From a checkpoint of a small mixture-of-experts model trained on Wikipedia: vocabulary 8192, 32 Mish neurons an expert.
Below are experts of layer 8 (counted from 0) of a mixture-of-experts language model. Rows are named router (the router's row for the expert), up (a neuron's input weights, with its number) and show model dimensions 0-127. Each number is 500 + 50 x the weight over its row's rms, rounded and kept within 0 to 999. Numbers have three digits each.
Before each expert's rows: a language model's description of what the expert responds to. This comes from a sample of Wikipedia text that the model never trained on.

# expert 26
It responds to: Sentence-ending periods
router:589514504471489548484514502605513450516533475495478543482486533484408593632493428564478590539457483504498527475567507469475528443444388393507426523485520452451495522444450602442523583534517464525475498486483506471496493440393446640481472545491550523475464503583477562496574481353523498444505503509519516476422471540455548458558465465454458500490526467549495610537525545516484568504400
up0:400499540572548553562610427515542468442349505486467451393501468504463433462555464519451389469456520468504518555500511480488501471513491484431439487525539500639461503463524446584519520504440530503470495477490489480469526475493463543504460524506502565431574551476543533433619500588528557458455503494458534479377479488414526424471622542438515533515520526523465502517523497464374494571522
up1:464510455438452470448533446354448543456430507519508440419477544539508564478519466499474396466595508538495595553447487489445407441481493502501520540514504517554525502461563481492493450514465473485419484521426476494573505466517606505445492436506430392475471532398555442584532510523417441461446538566436514465552461509450507586577500402475524525502550464407436459524437521456399491551492
up2:552545469495500469576468476570500466538473407525497488470479525518455413487540461535524616531480493569509473478436409549530510543575461557546575466452529558431413490491449565543522539500495459487377424563497448562447498440501614412516511493481570480613493524452449475470463608504480482501468554405553505466528517466539514509534487559448507637473554489491471480470430575565570459443576
up3:502517475525483544569471484461474515478474414468439432521434460545459560435442442542603475599567480484457376495551508486447524543496583537377471454510615513468502489544444540597459485491533450464508530613559482464434475458512451535479471515442538496461492564462424484598451573549458455530557579439485502488470533491525452498572432478523431544537443545602568540463448536463440529433507
up4:530522486478556536429486506537482452536588434564538475556554487491506367474482517584449516472505506530472411551525411462548561523592468459531479515545510507522453533569527522585553536530463448566482413550487446493527487556518531439454553507481562609439503419489525458464517498420461454451442499456535584569486543583408540508495530419553547558364544408538577519610515494532525501486492
up5:490593565535556474478473542566495424441556506503583422562498510499463471427443573512571523440434495540532419511479482460603496523525476602592536512516464493421516577472538594498549470513569425410462537586479438589494476550535491443447466474502543466472549505464495369510504497451510508550521494483507566466422563493587519446511445517531565500387543433521533529606477538537519418491519
up6:514524533462524476513486505485574555469449554541509543475546521461541458523631490409481492433501442460498515455492520516355496483458470391511541512519434539455584480476484459473419528512484524574381545431492509549535563510421544494547510555401556531490441459448498437402491477563556423408463555459481506443440415521466486504384537606419480474537558492501502428566535499543530570487496
up7:502435500537529437541435551498467435529577456465449539520396548491479484548482480482490579496559523427491500557425403560429535475494473538479563566466444488518533386517543509370589539560494513512402513490505410493606477534547512471427492471497548476566523569553520509475390480540546454535565567571446598541523483562538455507600524469500505469502579513505531555459497430550604491537503
up8:503563412464548433552450495493443553514501482570433500419453427434415518568488453525542485485497592458577537551461564500441496543475486458477501391476483536452617463454529550430446527511522554575574527513504507538464550467429443481437581633423459498432458526433518533498501484560481525479496540470460521491524449525477528557475495447438520500565470508492537423549424631500493497636466
up9:490535500453541408590474500442560506547440475512498558506487472434578471524511449512481521578429529506495455532455557460498482417490460411505495568500503434519493532574513495436561592496448559552452519491509501501460522563521560450347550565428452563487530481532417319475487573501494439490516602451547533526414429506410544512497484417438461522567533408495541498441484472462499502524520
up10:553490568470478509455525527510566563454487566512458470480536443460523490446501481412431662536531544477526548484468549618384521528432534565423497526483501583509554558556465473529579530374503558443495478476527462529498521532471472439540516437478490543600516520531491453522477507503487485482487539487573472547517503497510546431470559544502543597457642485460560502555503438532611399494582
up11:446522517465569424437450463509487538448503441512462484472497522526431477338485508436486387479513465463505498443530509534508467418587529623444401462517640459496540554552473472500473419496491448623470491468525505510435442458552492392527464485493506480437487403538463403521592526511514507568430579463542446545546516533475462522418465456540486443507434482479487463489445465515497524521436
up12:477473575460427550479478556651462483534427473468540567505436494485448508556533442519433566546548495458483523504461553502532487548513497578456403544474486528556528465473469497475593459372531533477483569550565409486387380552516414539566463517549468535514483526485511504470500467466457514527506465614509502497575455525532575516513473436540462499431469448481508464437631383531536504528531
up13:453551494434534461556549523473443454521524466466427598518468434580485491550455478523571497502520438470519468548484422457433491563454512524487505552409438502436461489513577473499522529571527518506498600482522513423444521588530400460466583457495525468499521560509498488496510547520526499485503501698463431419450608519488579438568493491530363443525431537527475542511421534439474547552496
up14:496486600477480454521539491546598516505437561462449427420457529537423468496480508457392559444504431552429559447484486488462463461489426496565554544503472577443464595470588482557426458539500417461418480490488523485504561391552469535532385513479459489538512459438523550522519509503478558562491529392548517461504540534486475457561406535561540603538541465573428549507531564425458443476481
up15:542541438490481548480535516559502402580485493525581469442504537475465510501395541526541482508470473519413466506542559411472530502481516437557617478428495542478493595519492534514530485449523493469521472542371532554480499508528517558609522603462583510528536472451566395512457516601538503527534530413537443498431493571591456477450499491508422491471503522529511558615536625474486604514486
up16:509448510510453508534451526501481574434530487477596377370492426445496566445479460468489509574473468492438542464539591584458511450508478474401470585540473585553497465493482437438521449554427516552491486450470506482489440368548588509523439523536486546491476541426538449498420500445504486436425556499523567463455422536468446554544423490452492581496583442478432466432450555521500509521543
up17:523587479536453469493528537437455480523668550447582450526516554501443468395534479448341583537467447494446481593492493426536525499478486522417515559488456508522510543435493603421537505579495493513531527507525574432556496585495417446558491473486514495447482523470474472395504474518514484531564567503523522489497620521440474452452502474557529472501568511483611429540519494509449449506563
up18:530554571612510545542417510438511570474554485544526544417468534581509485487462448439479530556603493555475483442447454401454493486452434590438427464560561467547504518514509493508597507450514486560466502444522533405571463527500517574502520466443447604501551538493442537448437476484517508579498492533476538561445557342463547416503553577558483495471491472486580510530464500481443430445544
up19:448489492460422440494498456511544576504499398586451599471538532466440562545450499502588564576549493534521456493369444507516448485517505525418505497493464563482459502422456577422511470510565418404489528515517512531573531505443439454428525497485559456522502535485561522494539469487350460516560500607497475542477436464491568464485398444404555515453505515551411544456489503482558420521487
up20:447522533492530437524485564455518391492474407460538478431387485526429474514496441486543439517453527537567491508531492442474561390446432494539497523547415491411469554560530501505475494446569532533478448501534558506505428496512481423444591557490552411470386530498462448485493506531429618535526468471422513457483471508463484454584443410475428526621446432510477524519545452533446513395503
up21:445494466458523518557478536519507550533579508546492517525514471510510587512499536423548555454419475528567392464487520484411616465497477596494587468439638415566447498524447502512509543520466422422566564476563516458469459591501511532508457519536478394511443555552572470512472445556518464550520562469487471372547503558515587434611476503538496499463519571582453525552475500493489554478486
up22:596503411497504546448503547560486447550484547427519509506573454508543421485494482421466520493611474529503503445468492487471543523447493561457433495523428415469596525446427503503475472422464417518564479418512524443395519518409445536545539465567496443499497472478394407466509462447484541558573449543482510451540541527535575448425454544521416384401590486499527506441488432497538513535472
up23:450507505476395532493482546644551438478444482506430482509491437549442437517480476576572548490495548563476500536462560536576488478581471554466447506518573578470539512573470477502476542591512420463447466472483434481515423589465523413431444502576536529522482472498483528587558473507425570507575568514523536487525506486452629512476419512433376514490447449458511518480596523465589465471484
up24:536568482560522556424528491573500503543513610537587511413507489485475555573493507469480492531567408505493490470558467529638520418523592466487599534520545446501540478375425553517479490490489509525509456431462557486550530501467454498484474512585534509448509477501453478476567428556528498485529520450503379652561520465523498491509427524512518456376618518515550446572523465460553526531497
up25:524395545418505351500502444567518488546541510488506422550523498482407485454472428556529525478449452468578595559508499446531481525582575631496471502544521503503476530468540436478494552571509540451466483481478545558501447521551525469541430545497484498553487501474484456582450452607485410530456563428523541539588502417431477435499452587535419401590556517451497478517511452524538494553515
up26:578459562427456367477556450424441409513506505530488509593539517546487471516514640402457442471438522505540462569483479509504397511457475475490578458453515466527566515507490486523528510515503484436485429538450496433531504504465548480473501620498542495508468490509426566535551473585603441515494481412403479457572532512495504470447507553569568494429581593456485573488441588509462552477501
up27:437520449553523489533507519438442510513483510602593542551421534439460421533570455496544518542466571512505506565489537508549564432454448627431509550550457354466454452474551492590462596539433532564543554535499480511499515517483490375526529425493468442502507477568423467478539471475539474503506478487469543419457538505521559385508522539460486563496565528378483487465535431476438456512567
up28:551457480446570445566560515496512435542487426516463470423484514518460493592564420571465552509529526535577501442642553560551409544469417556441564475516542498496500540502453467446468587562479477401529493380457523517463434406483491497493465571456503399472562551559527488457540501507493497468570579424492545423541455450458529473501434519471404476495426512511509426490428479493514572485540
up29:548478512559564517449442419494590537484461462495540553514511522454554591643487462546552627509421449513431448473517528439458441472461415425490582585540484461474513525438483436483565557502473550427523533419458444426470499547487505439491553424453497432566629483559494486538459491540499505509470538495570531547474492591458373519462544525495463512503461508531482469520507460458426479407490
up30:498518647500482521518454508627453548530464506520511412497495451546488433489568496428446481431630591456545585599519445464504497516513560526567477526474483527593490511519464440484561513363505404466427521393503420472480472558463463505443497479534493524534476459468419537522571463563523465457449427445511533588588512542525472515513524464432495521469592525465517483551454501503552541548496
up31:606427475539461512478565436513514592378537523554520438541493546417558549487496633611413487534456478474528583457508472467424505495507498543474473525424546508481488449424519527436563511556518567611512528465442515509470531492529519537537527485497554501477438449528648428562534546479504454501437509529517466474533530472437480495595473527530471406558493519598527544453575571528502478487579

# expert 40
It responds to: Paragraph line breaks
router:559512497491481519426514502608507410518532526529462509491472496502412562594499504495467532491471453514531401460565550511465514482464528483496483582493464403389498515463504505438522514508540486561513495473550462488395572502478433547490545530510544471491506488479504593461531498357492470453523520525522479528350374501498567465506431381603449514588578552507473527513502498518495519437352
up0:579552443483500488487498488503536483412519438534444516521468494462570533466557469509518393453516603546532419395549546518479521533477553426537497528642413456446482451423610480459531459509435412489566542495537491509434484507482499574483515417587504555495532477513513524466492447537460577459534514463492528472431447513426374468446374519442544533545577465567514498438476485475552571481475
up1:499483430609569558393471551443498524441456543476507502464527409570500488513451525505530478446481490583530474450486516494425482513419478377530466400591515496435467566470559507531391548552548463497579459535452564446507517517452450511552605561490510494467514419516524377447498595500514529544551405435597558473460532502469550552439467485502472520448511461564464524486498503452468555416497
up2:527564495481506540511497527594530503525479436516511503459434562547530505440500539448488499595499578573543475530422544530485443368500431509551456571558563518512531541480501617443522534469504455586485571562541560548473472556511455447425445514509538523526458543511396559493458572509454477447556564516534483454432551595518518450552430457446539538433523607507479597410543589521417500489450
up3:444500496462475472519515497604430445528548509513561569511491527447499403494630470506469499465509506533577548500390475489449410513541457493465542452422487444522453531396516459466454462450515471536457593471513455501405504526479492493512465491477470512567512490437520520397453508472582375454529390557478505387473450411545388477471522496572532532496559483510502484558478522441497385566438
up4:387577439471414471526518422521516538468503497461450533463531533540483506549471458435480591491449562438586526508506501445572517487528522616465414395513517424503542413440494471486451534554439480512489428526564477469463438477402394516507524524561521556600488439536479542513415445409462521579466530498524503593526401456485577431476501530517545488486449555480585548497433477527422502510515
up5:422515459446591457566505543552494481539406478480538561482514470519504456445492453507517436455552505540528559601458522501423499479453482469474478494494496585529437513544571604565492550535487569510435449476510512573437629493460578427448531451499496415439512456558488559549461624531457538516438509433607516441486570539379567464537514438453510567516488508520489493491438519436560543592521
up6:595505394496510544429560459624490575414541404544610539415511516560447451453457509546507476583475499501547511467536459448506474584432432476401575528468551569578562498502443530455480540429495498473515487518506462554456504509469420512613515453422390407496497596513532456505490536524476525534536535489526570442478448519492520515506469489507543445435538515522538451465531483536554444562416
up7:540535614562515454472495524393363541445501541473487538492518488575484524522436583457451468500487567529563397595586506458505458486490586419414526510616487504484572533503471496549381456438517532441576563506532530451472476460517404481418512451504563507482503568496554485553512438502449517553466503403493466551595516481555512516472458486483464502477448513492548473563604532480540558548473
up8:548456528483561562549472483464475501531476534632493505602585585441509464459490555389454507468578458568540592520457557417539566500483508532525491474537500534485587496444480492589480498590471490627495482501442503530529532521507569539541572411534544476443469527519502506484572486451519494503583498529607526414635468500525438497502458549526568523600516496446449532512577501412552486507489
up9:472438519489423539555528459588540492477346562506450522518500510493558530598539475530545463492521484550578517531489530503465484509575535526570511505474514458513545436513469499479389542499407563530559433478520577535317440571480466415492516512524565474557492553482481560443512513480524566461522525456578477588519462456591421468492430453513518491554534534552418565517567499507558537603499
up10:484491498435484486515503508448484516488477406457504553533471482517424556519556515615415435563521452456501469384532540474623519500541526479629487473500498490410401505513451541483511501429465502550551568529513521535559466592543470526418460522440558499552512433472482477512515474574479515446498548556520417588433529416469478518444461419478451413454566612520512479402578460546514576498477
up11:557557469462551446425496529518490447536543589493471498452490419462428531397457496419428466585456463570507471535587493566522454427504472565463522534483476450502445515499478576504519551483531551482546549390516483529446594484504494524479435479571524392440434496573461511465456463476571480538500572579465550455480472589507506520538395384507481476520505478396516534464410483559495399517423
up12:467411511473513501599404417493486409460504528626459398514545413512524474484469504470474507542461451474534499466397490537498477545503440447553478596449463534468606434513457499475519518460541513522602562583450504568511395579430506436508503497485520529483534601467482532427500440496551504513513520514475574438507406520513516454494486478425507632573450408493482524567468499522459432462515
up13:458526540561520499463420381496502405427555499445462558546440473497464542428515414539587490514469533471408463532545426486452461464490595494504464489495501467378461511486572511434448556502550476518484528580518481445532530538564512533485599510522417520430560510565467476603445503374491488493529400512424489499472565465477542491554498570493487554508411524544437437471516409572435523526542
up14:514488499551434482497445459559520456500535418472552529420480544421485456571401417467469382512411424568495501562462435487565466498529524433485552526493516511506539557511507540588429417599503580457552584522512506518511567534519466574425554513503484535459424520586556496446527551499571482446548419576465495464480580503504543509516397474492400532506526587568415520477510516491557565550482
up15:496528430458550456541581552487492524468459503510491489532579531544453500531409504406575559458474519491557360470534518478523470499398490428562513574544442465529559499405502570527573481533384523447585487500480541529539580458410476501519479527529499456473538457442509522462494460443518455562627512550440511424536459503567578456478509459541578487557500501415437629567489469468467512466455
up16:493407571458535453580403488557502530528540625605505436572478497379464562591462504580477435487521465547509513432548374563530524464444520459574445472460531574531504545524443443447526463554488537427512411499499535561486549463508505538539494488505459448479564488491447487524552552502504443477470455406444492498544564377487464427525364480515514497553446467492448476518522530450498523487506
up17:526488579425439453513570501567492537505586484557482550513560428467478592506433507452483436553432500478408504558563447470459472473494458612494438475436454469508547455493426526517511560466478508479435507464572475547546399463564498412514524577458440531585560586512431562550514481623473574517550528521467439439593468601463463526459475544492477472471496559478392462475543534527490460521444
up18:543449502384457532490488486483468599430449476441491489511447537524475434510525499421472504447511509543529461543500484456511470526525403542413534551508437451636525426483571450483485543507504470515483425465500518455514510519517451437498541513421449553568442362454540445595457492461480425570471544531560586514591492456456504557586394471516392476544536484482472575499501456516571466432420
up19:541408445469524472390490456547477517467440579554579455431531453478477655424562547437493513485439460455490425459466462500537460505469452558557570543489473499483530426467485555495503449511566470470562581526504514472441440499451537542528408417564483556551528510534450546536413420558554572615481523524517483501476442530500565556580452563513574430479497459572507480482515509552426440454474
up20:549491474463468511464449531617527479467445474495524555548465453527565533491496461451537417449446549489483506472530480485528488533561572582438545576524628522531500564470524424484450606467528492479477528480593486541572520496509452497479466435450541518551591499587467532536506458605447471585493460496521499536520488413484538536587424545473571413546437474573529479552457448549418636479412
up21:611535545475496566434501590396507499393517514579530484528478422494439513476511531594403529505481547523522527544440436486446572521506531552457556481520559524464448560554518471485458434525510592484502497503474561443480529531489511524461470510407507530529476433488487425545492646581365641469499510535494449423431481486446484512504449541544408517414463477510484520505518558534520552576491
up22:505519493532485471504458394423522408556496607462503434558518518459498505500552440586434458501447441534446471460517435474443554600445502445590467503557612489399476600520528473552462434498471533546567480486545514489514503528440544611440569405544467555480526518481545383561533501514437543448419524530474531587486604455507487429499481515484496490571458537492522422444481537515517562465522
up23:519507616533502478507478521437546409507472564588532570495498501479504614538498421457501518605492442461456520487506508456440486507556532546492507521481536401408452456452531507510461490407537561519414534467523579576465477447510532479486530526533608547493513530550493418497570457425487501509520435574438463397471439554456540390462454469484486442589490561530505499540604555594472405492526
up24:509506419565560560436577544491488521547522522538489496477389584498478495547472501634492506462381548468567431450589511513429560487657438466520580490565420478536452505511522581483426394476422566548506502489489482470426491459576516567514560520506441578534479441552616486527571455499472481533526449554559477501476510487445493529487491460566529569574496449525481499505500527533519446476472
up25:577539552496498606533591595411496593531495524482577522419456483520449455581523495513524504501515455503463514431545519485468433470441486573482521513499482490497469423484579439533531557440524413508447459428566485464455496551537475517499472565424471582537593609536465513489475489521446483583578480468507519589400558572491460579478507580505498483477512601518472474612538539441445527493402
up26:512372465461496525551514453525481514431465466442441553504450475425451406540443619500515555486437530557552606458459455497567529458493458417537490530495486434575512507535526538461448532421536593519494463576557403543455541633390535445549512515439498445497473449487612562479495470521574504528448518555510531523482460489617442570507481519494473507555434524494444542474553459523443490517462
up27:464642423518517563487482543522418546535493564508588499501516444562471450518360500434482570499455458487398503555490558460553480558505501535488515514563531516527546520465512474597438589440514578500480429528467552479603468471522419538534507518507461479523587476539550529465436535513491514520423547512530544581512558522539577581467417441539505460513495581491587493490493546584383540477431
up28:532474478458481512488557432518450488486496434380502538582410515493497373571548519410559542477490482493550570399486538510495492503445534547520550476474483484440393459585516459510541491498568470599498523451600461371448480540509514560584436550529491497549550435496581536515442521472409489523504524447490464494485433494540551476540595604444485484532530479444491494453444538490432535466385
up29:419476546460581580547430543476477441353512461529493501421572494422452523465453537532419527491534541453498473523419482487453467536568516573546558515438466490528531426512435536494428492501558429533509527484496579555432481535536518461488548510538578601470496484486419577428522551485477481508421567531568480396503521420561539486505604570479490514439573597504471513520500442558504471601528
up30:550540557577576574479520443545458598429563492517491531486554463588553514472488536505522499566512486527565523437559475568463521547453498488521505525568484557484533494598519471526522504587524494487516477571443523435550420513629525520517480564480590419487462491511557579494462524429513476481499531473568478629463407491488404455507564498477404566420463606485413571411461468472480495457536
up31:523480484524480479477478470496543557578448509587413540535457462480447524527558464464476421535484609510466511599489510491501563459415381566476502493492456511512484552552523543501551485445568496521484418484426416506450473445507518566478612526360451599471458536534515481492529451405523449449490476502533478524479571508430532539538528405339494444537424481418482549555468537538532486471456

# expert 42
It responds to: Institution and place nouns
router:588650488403464527450463438571510514567423586495470564500473520510503577503455389545485509386506470439611458513522530524521574504493472456512427485557548487486504519466426486490578552589528477498499591499552475506511490464471505547573475609551527439510442464515532526499533459494548461485557567522537490584460433545490525411578536466510442531430455474482482492466528509620546568425473
up0:551475497433527516440458432460542515550432449502532424491462427525530504512493512484485478490524465462530497465513493526527453408453517447462469464523609409558505626545515377445509438566426536545510495437511477558456477411466430534487563504454512506559464487420593566451525477566550470535415555514538458510552436449431536507578395567506454544367491440510454440555582494447513497452521
up1:433487475397535511531622492545582462404541607572517496480548471521533445444448489471430488604540581488599530515519534577463514458543422418495496496560467599481482466427441427420512510465516531568493524535460481427493555489495567475511408540484552476503505545480601474512478550536529515581512414538520482478435408538554496533556477544457512484517456480445538505512606483459500511551386
up2:485484381478496484475473436450502555448443528554493467624417465589484620542484545531471531489454496529506575503479542499471590550463518494465425519507569493540472510594461471543456514497604382494566537523508445510504529451424452517455551495441447425443491427558487608497553530401383509514490428518466503480551568509530423629460547495409522506481501530548553477505475520532473516538526
up3:542530651511506564449466447458481457519494558442514450456487542462561520394494508454488458603494556559485505476492524468383486502461467567548562532486496526576538496477482534440542441567448554578563475522384363470411413428535500528517594528526505599455433518490498455539471459549488522477479508462544523370500537452481454402532446489510535456458467441536520510559504428529502495477461
up4:574474542588426422579465499542515583562482467535419454536434499407449500447554537529523513451513612519487514455457443505495432456447405395491506522555600531499592521453437450479561522526578526449570554599491500532565529432473367538496481518466596555499531530521550539516503436515511530462557554455540502415464512518576495503527540410565459439490514514495503559410482473480501458500486
up5:520505504524486552447544459459516577565539525552549514539525515489468482515538508548557435510543504472569437505511521430540528533412360478516552501578513526455493473632457495510458594446453578474405480558464483495536506429541467473441351534561547562477451502394572510506513472598561477535422565542449504457483554522531459475442509480469544466502474407537540556514523582549500565592421
up6:499564474504558510462489515486558521538502502496604465477424626470475561586416445441509443454527551498564463517494409490445464501519519523441530560558544457529503540440424612488436543480543507504524488528474564570551504536574450526414365500470490486487514428472491587415513473513459463546529469537455598536538573511491550519547538438525461487502529563542644479568591519493477424427473
up7:504441615522556497469585405488504442543531508520495469489545485558461592463513494554529481424478540448448526474497490524363540434486493500506578539515459534560532386448526500518452554507506552505519570454527406495498399501549511479579422553590495401522415452463464542526550422516474515467443529491483500508547463499585386426511529522545467582478506477457395535461569582570555531525529
up8:471563467517536530495516464523431428543513504572533573500455443489515459512550526494501563569420506589444588529502579516529517507398495570567456438434608458448480462479545449539488509474464616480569500489547505482529406530511373452456487632510556540543478637488517533513572528549561440417467523621542487506465522462525542535495438450529568512477480475527449491526527444485443526524431
up9:508556548495554455475473497411539472414555485541469556512470486506511475520511535566571438447501489559487546469464508496477496461603560444448458470452457412566528456458520532504540415619520567506496512444467583494496471477584449539510444596568514496471481476396498435490419473489522516497501407580658433494570414478509464460526430429474467425492465584485522456405498452506449476591482
up10:609595560522461525456357482507465416513493539473525519568511445473507408520511499460452490485603521493442540471505438520501520514450605521485539440515529470488464532466531511522602482509435505438504416571462441461517455525374431555492479456475506520434441525459525529413631518500494556407548487468468517503508477552589442554570579450521442465442567536443511500534461438539492581552537
up11:623472452501504405481445376495525461502496491529536484437475549576474501525488486552547466583540591578488500510485516500458426461458499558505580458438491534465573527507442476461403541509413483499528418520461528501407468490465541480446495589500355537501531541470477508485421488575468487423447477519591518519441402491505530424427523576522464590461490427571413450504546491525446439526514
up12:520509538419489456468515437576570536510573552440489584405457543545445493483450506465577499447437349565476532474503615464496409550607543532551461537473566403484475491546466483493511492530517511443533507533423478574526548481500546515436492536502423434457422503547631456456532584455586542512463524520530500450480491493542472458523463427604500478535458548480621518544531510523485502535510
up13:474533644510507490483470444467502491458581474432454525459438530640463561442463437549486508546425446468466504587546505517512544556555491596449540524552518577455467517481564488427559532592477489541482562491463569556518579413445499475510542575470476482467470478510463426426499551456474452515418539408498457516491451530534533468561524470498525579407546458479561460490413393493568507583494
up14:585560487497478466568574490508524539570458555489525534526521576547500560559573467474451489499486444464405444510498610491503488475496590486616529509552524521448526568499415465528497555449417472611496511598422484483516414449496495532523510592506567549480425460498534474466414509540470511526519422529524524549411520535447506488591588474431423535437573505498465465521426491501472632574504
up15:604479383614401477462476487448596532465578537464476530530467507422489423545454492558536534572482461438481536470547583537534563433508477600547487474523393538472532502593481415454498504528446429518484428490452539443511407409476476525527554589525484500547437511543502475500457518506562492505570548532526577571480535565467461467576499522559487541435494409589501497457482492550500439526464
up16:462483624549586539555546475470501512563537428511568518482527424524499451534557512508495544530567510492441413454522562470439346516549427557460449477525481405493449578472424476468430379508468579562529490442413489473483495505512552401522466454584507535499505517577415486508448456485514429500482548399493504461419520522503415441443505553495457470474576502552478517513558448482526422526528
up17:574424506489503468465497468602557481539597473460501452442516472476531510479452559485531448558457541594495390460404394487588504458443479502474411578578493551493546492560465501462527558597464516457559473581512434512432524519588476568438521600537558559433463454540582452544507565471512517460538473418564435474558474581421490536439447468447445504474536522509483524484532544422520506502466
up18:571494502469504485492520421593595524468393684494558537466494478585493514504452537439581458555415593504547486509590510398516562536479466537510488566416536551482510565446428485585411542503467448483542450538475578476503482486479450537539455497525470516537573444532476440521565474522454465615451598522469439502432491541466515471512453522543451478547485494445515522474452519517446440430501
up19:530603390500478476460518406399547494524563515577524609528472491495506485440451502528507467574463544436527545540407486529469572527510422517520513500461453505468581555607571547444456544467438516485513507541575531432407482448495519516524531605507459533417478524470517376457542509469494550439477519501615435515478522540474442423445503497448469507555505573476495445518409499540557422521579
up20:473585448468486475512490413499505525536543481538560479465534555374522593444577486585452453406422521472523556503551497503520478523482544513605518403525541397537464471462420440451504496523438492487553520493465486430502514484396497547496448626535468588534520473547478503478465502558492538457604581498446563548538477409535526500513583446494592459366532496436456480467523503564492521533497
up21:486501529519568450435525547398398532453459526570490511525497509526540524536426580437408469440467565478428490517482491470598466555448505400525474436591480439537485506570513508519415470494547468476535599490470561557564594435510478537466504515501465435468537428564524466382495506494482508455460429498456559482486446468474494599476454459355538541569446519467580511414489474498513514586468
up22:429476456439451571546519603505493560466438576474602501594487416382540474458441455459572504484540541519525415439603556426437429487458438501480454418483436477459453430514538587525565518553561517478473506521451483438542440448448480461503503493435481441577429479528516472520537539405454546599370461522487505544450504457399502453572453518491473485514461461508527496512486470522488512501464
up23:527416544535473514486547530526520617502532544601490442437562473462540531469546460541466499477513494528470572494509517473427561527466452458514555513525483555504495532524435550516500447492526459602528576381459516426476526511491637412584507423439530519605516483493493589452458500559558422425520523556414510498533476488486471416465468509554469555514404434461543531470496537505613633513513
up24:623554476522488449440566506517485458595508425488473554548513504491445531598427607537463479436482434595541507484419426502536513507545572450468418486524472547478503465519458478443491501572413525453516543502497520522590484483561472539494472526526496522419546545497561483460435548500577468500489461494570436513555475640552542469549485447624493485616548520513437509491530433502598464477585
up25:527512394408524574465426510476481490545524485457597518397518520524463455519479509526458504601498576553506527464364481499458465446503537479481531436515461539397635477519497549471525481513521465536487551486486431603493566484548610440469470481522518544457488596588470529414502527537443526461436554475467468449423502556572462453559532561543502521520443443553470517451455450388487522539436
up26:510526410413562570621539458492500476478457496490481500529462421420640493455548514555531480460488578446474509554371576555554492415503430480447592461532509534475551526524503577446490544474523463580478474525536456540522463530456568434445468572446517503556511481424426557550506486491611384499422521495488498473504445557537556511529518456507436505533504487468421482523529414572562490454469
up27:536502545428568530470503402469544536700494418527483521505507466527500519599428514533474529504508532508446555598528501543448508526532477429461443429527471474412549615591444526495517515488464523539471627513535488495541460452491566435502451559480493522438458506446465496445414509545530450483513531581490524437482535569543503515460600493574460498476534434496526516621506482571552537430524
up28:494523481536409586509531490453465603426545541450451464472456408497506471463474564555499457471460498551483574512549513510562530471465475458502502428474532575463469498478374470577546561405539437587355429427459522458531490517497467510471481583544436537543449543459521471523575626448467466551582463513541454564543502525504573466421541539539541475548477484526507590422427457547483528518503
up29:410544423525507503573468501436463499506542499506475525545434545543510559535488486509453528423477401528500430486596422452627528529496549455457450521562473510492483445413550516485467465352467524394494506491631613495441521500507495477482503554467460469491419481403549491535533545477474465485533536554563504535440479515478477513495464457537464427463482540433565541469418659510521425499484
up30:431480489484464528505440451549470497536481507588535483550519481549500626489468502645527441465581417438514557481465432412434550432510424380521488525561604427534496465499490494450518524435486548488463543488609456597597519604446539542550466526497566517488473451548505509460482506443530502576502521545593463492444474506549501491500436414461495443442595484496507437535495508477471546455562
up31:524452499532435581393559574478496504434586480394471532518483357524537494450460522570506507590476469429457557478491498420411492451432486581442537452537480607554544540448510503420516520474496453444550582448567566542454513502517545541512506511446594555485507515497469503518540520533520521489418511553483531504385449507529521387509509508597518444402441470543545506444520486561449454490461